Experts of a small language model: vocabulary 8192, 5857 steps.
Below are experts of layer 4 (counted from 0) of a mixture-of-experts language model. Rows are named gate (a neuron's input weights, with its number), up (a neuron's input weights, with its number) and show model dimensions 0-255. Each number is 200 + 30 x the weight over its row's rms, rounded and kept within 0 to 999.
Before each expert's rows: "mostly gets" lists some tokens that are sent to it at least half of the time. This comes from a sample of Wikipedia text that the model never trained on.

# expert 0
mostly gets: " v", "its", " ==", "ons", "es", "s"
gate1,131,196,216,210,161,234,234,250,176,222,211,227,180,185,154,206,186,170,219,230,208,237,225,230,143,216,192,204,177,192,179,232,200,211,267,221,239,176,218,201,165,150,143,179,200,263,217,216,200,166,207,164,230,220,209,219,168,211,188,141,212,202,214,180,199,193,203,214,225,223,188,171,165,219,234,182,193,220,132,212,215,188,231,215,246,210,197,236,210,232,187,181,192,182,229,167,179,219,232,205,105,204,180,229,157,237,200,184,242,180,154,170,204,256,213,141,231,202,155,236,233,228,214,244,184,222,211,228,144,175,244,232,172,229,197,203,179,218,186,247,188,207,222,255,215,234,212,183,227,197,121,192,170,214,190,157,215,189,204,168,176,209,253,198,204,218,173,221,240,147,152,189,252,96,225,179,234,219,189,219,192,205,197,237,205,184,237,192,239,210,253,198,197,161,185,179,173,240,209,202,182,160,195,208,179,187,239,217,208,171,194,153,216,209,175,192,169,176,174,191,160,218,173,206,189,258,227,172,215,238,176,173,199,215,190,174,182,187,198,165,185,195,183,227,214,148,153,208,209,162,179,217,263,262,179,119
up1,193,227,196,210,171,219,240,163,240,180,186,180,224,185,236,242,210,204,146,227,209,175,231,160,266,238,201,185,218,187,208,181,207,225,210,236,202,156,171,228,205,244,251,206,243,169,201,188,219,191,230,217,241,188,222,221,191,226,221,240,260,225,218,221,221,225,140,185,204,170,191,202,208,173,127,155,176,168,227,191,152,185,165,159,214,199,244,174,227,157,214,219,190,211,206,189,242,208,231,182,258,204,210,168,248,169,202,208,167,229,230,147,215,170,187,272,180,227,209,200,188,173,164,237,206,173,209,163,237,225,157,194,185,178,194,224,201,208,213,178,207,230,195,198,163,169,194,182,227,181,214,209,208,220,234,211,211,253,186,233,259,165,136,165,178,176,205,232,164,273,265,266,139,234,150,190,169,179,202,207,210,191,200,196,205,235,188,152,159,146,178,221,188,183,191,231,225,159,189,195,234,228,190,223,249,202,156,195,185,184,206,208,184,227,210,205,234,225,183,206,243,207,215,188,210,129,239,195,170,147,232,238,151,183,215,234,194,141,204,299,146,214,219,187,195,210,226,193,213,217,172,241,204,178,168,249

# expert 14
mostly gets: " T", " t", " a", " as a", " was a", "et"
gate1,196,173,208,166,178,200,150,265,188,182,215,235,202,164,207,275,207,228,265,183,187,228,203,170,179,188,167,212,271,210,178,244,142,182,198,252,228,208,219,166,213,161,203,229,233,204,196,212,246,178,213,202,192,189,184,219,99,253,175,228,181,176,153,213,192,280,207,204,250,212,201,181,174,156,179,195,197,237,217,199,166,174,192,213,203,224,150,233,226,203,231,221,195,223,177,232,217,228,175,215,160,158,195,168,199,176,246,239,231,231,276,202,164,183,166,159,233,212,246,213,244,146,182,238,208,237,184,220,209,216,228,222,236,227,178,169,213,265,202,209,192,241,171,131,259,215,205,172,194,178,170,237,177,195,208,263,205,170,217,229,147,168,203,182,257,208,218,185,241,250,172,197,214,197,167,231,207,184,223,209,243,197,217,173,243,186,179,192,157,164,223,202,183,192,202,241,178,165,234,177,151,200,247,139,188,174,219,197,181,177,186,215,180,182,242,216,197,186,251,237,179,184,189,189,223,211,200,177,205,208,192,249,166,218,212,204,233,227,233,210,193,192,254,226,191,165,193,168,187,226,176,159,174,204,253,168
up1,217,162,222,216,204,182,204,221,229,196,197,229,216,198,166,204,169,128,245,149,226,153,150,176,221,182,244,253,258,152,176,173,150,153,245,207,250,220,209,184,210,216,145,207,228,189,185,242,199,211,198,209,200,237,209,146,155,238,210,209,212,215,217,181,211,225,221,213,230,178,226,253,270,214,221,162,199,209,155,216,240,192,219,241,177,212,165,184,177,193,250,234,231,185,123,199,171,201,148,230,201,166,225,190,199,201,224,173,195,215,182,199,233,248,211,209,200,180,192,223,196,194,202,205,200,163,234,215,179,160,220,203,167,202,175,162,198,170,246,133,165,222,164,155,231,221,192,181,211,234,194,202,157,211,166,224,227,215,275,239,191,206,205,168,203,251,198,211,188,242,223,213,154,132,191,245,235,223,165,187,184,187,222,216,195,261,174,196,171,163,204,199,163,166,227,144,194,232,164,206,182,196,203,169,184,109,188,196,198,157,242,167,228,212,159,208,228,154,172,184,203,165,225,244,241,199,237,198,214,168,206,226,201,241,214,235,255,193,185,245,207,252,232,236,213,178,251,205,211,214,172,158,182,160,228,219

# expert 9
mostly gets: "\n\n", "\n", "| ", "==See also==", " | ", "===="
gate8,242,221,183,152,208,147,251,201,179,186,256,253,210,176,248,243,142,201,194,231,200,155,164,139,221,173,195,190,154,203,178,164,215,221,224,201,182,162,203,211,201,122,169,259,196,246,205,142,238,237,169,183,165,214,165,165,226,145,145,179,201,179,255,236,170,152,185,232,203,172,232,210,191,184,212,185,245,220,154,194,198,213,207,153,223,224,206,166,182,250,198,191,213,200,247,232,260,167,176,195,182,176,228,166,191,205,152,191,204,185,228,273,145,202,200,189,223,216,176,188,254,209,186,170,193,215,141,238,241,186,236,201,215,170,201,177,130,233,217,189,202,221,183,219,206,189,174,206,188,191,229,202,201,226,229,205,204,231,200,206,186,164,165,188,184,195,238,188,174,182,185,193,136,278,213,203,156,178,155,174,205,222,214,202,224,212,225,150,198,194,200,194,199,161,200,239,227,203,170,194,238,204,156,174,240,184,195,189,186,235,117,193,209,180,217,183,173,246,162,307,210,165,233,201,186,277,163,183,216,187,208,216,183,202,187,155,190,206,195,208,194,212,208,184,172,201,223,237,236,200,175,178,169,174,210,193
up8,268,206,156,138,203,184,253,193,218,197,220,282,164,188,240,181,117,207,222,239,162,137,171,157,229,182,207,211,215,200,164,151,232,224,215,182,213,188,180,222,188,126,138,226,182,252,161,136,198,221,194,159,146,218,208,166,226,211,203,226,211,193,253,224,186,189,188,227,164,162,189,172,181,207,197,195,236,208,186,150,181,196,142,190,232,239,221,169,167,219,216,164,221,210,213,247,260,228,214,215,204,169,193,210,218,220,181,209,212,168,233,250,157,192,184,146,214,214,157,193,237,258,202,225,247,233,147,229,235,215,214,236,185,150,198,233,176,218,232,199,197,255,170,218,213,224,208,207,196,165,227,156,220,200,225,202,191,268,198,197,182,234,184,192,238,189,228,209,198,188,186,191,158,241,284,231,147,172,147,144,220,245,218,183,209,228,208,190,220,198,227,185,195,193,225,232,213,223,205,162,221,219,176,160,220,217,213,196,199,191,180,177,216,169,203,237,168,252,171,238,184,179,221,140,188,238,156,191,213,188,194,245,190,225,221,147,187,219,222,198,193,206,213,179,195,209,198,233,229,191,187,187,207,170,145,176

# expert 6
mostly gets: " in the", " in", " during the", " during", " In the", " into the"
gate4,231,205,224,213,182,190,222,193,241,205,200,229,223,161,191,222,237,192,252,229,203,202,212,201,170,160,133,163,239,189,173,209,216,221,219,175,218,201,205,196,171,169,198,179,228,220,255,236,132,179,192,202,136,191,206,243,182,224,194,217,185,199,191,193,162,187,212,225,206,223,203,218,195,205,142,220,267,201,221,209,178,214,199,157,233,158,180,195,241,232,181,175,274,200,190,211,172,241,127,192,194,171,199,204,181,158,233,160,220,173,201,257,211,173,182,206,193,182,177,240,210,188,187,179,210,225,189,211,183,246,175,178,228,255,124,257,232,226,228,161,225,254,223,150,175,221,120,209,198,133,217,189,228,205,217,214,233,219,199,234,191,212,194,189,227,203,187,200,197,182,227,210,128,214,216,165,221,211,177,166,194,212,208,185,194,192,239,176,223,174,172,196,153,159,185,273,192,142,238,248,231,193,172,127,215,208,200,196,209,213,284,198,214,199,191,165,222,204,226,202,236,163,220,227,180,176,208,139,218,148,184,200,225,228,192,183,183,182,234,131,176,226,259,230,204,185,236,139,243,178,203,198,134,237,190,217
up4,208,214,167,218,141,202,156,215,240,191,228,175,218,174,192,167,162,176,198,200,166,254,182,167,167,181,152,212,148,189,209,218,232,179,171,188,230,174,139,194,175,159,162,202,244,163,183,180,193,186,191,160,210,179,194,166,145,158,182,222,218,187,183,226,188,191,198,184,180,169,202,147,227,148,201,185,242,244,184,171,198,188,189,220,257,166,235,193,162,184,208,181,205,200,168,236,199,184,187,167,170,93,194,204,214,202,218,171,174,211,224,214,171,150,156,228,166,198,208,252,197,176,162,217,157,189,193,236,229,193,221,252,165,213,208,177,202,145,221,209,155,195,176,193,219,196,199,208,252,222,164,252,183,178,134,181,217,217,214,249,164,177,168,216,278,231,187,148,172,216,158,226,187,152,212,226,259,230,195,226,180,193,158,217,234,154,213,239,192,179,275,203,247,202,186,155,210,218,194,192,193,259,142,211,209,244,183,187,196,211,213,186,199,213,124,215,175,184,201,158,218,209,190,160,198,258,183,177,185,158,234,221,217,194,202,222,200,149,197,110,230,203,209,203,216,191,206,155,212,209,165,197,155,237,215,218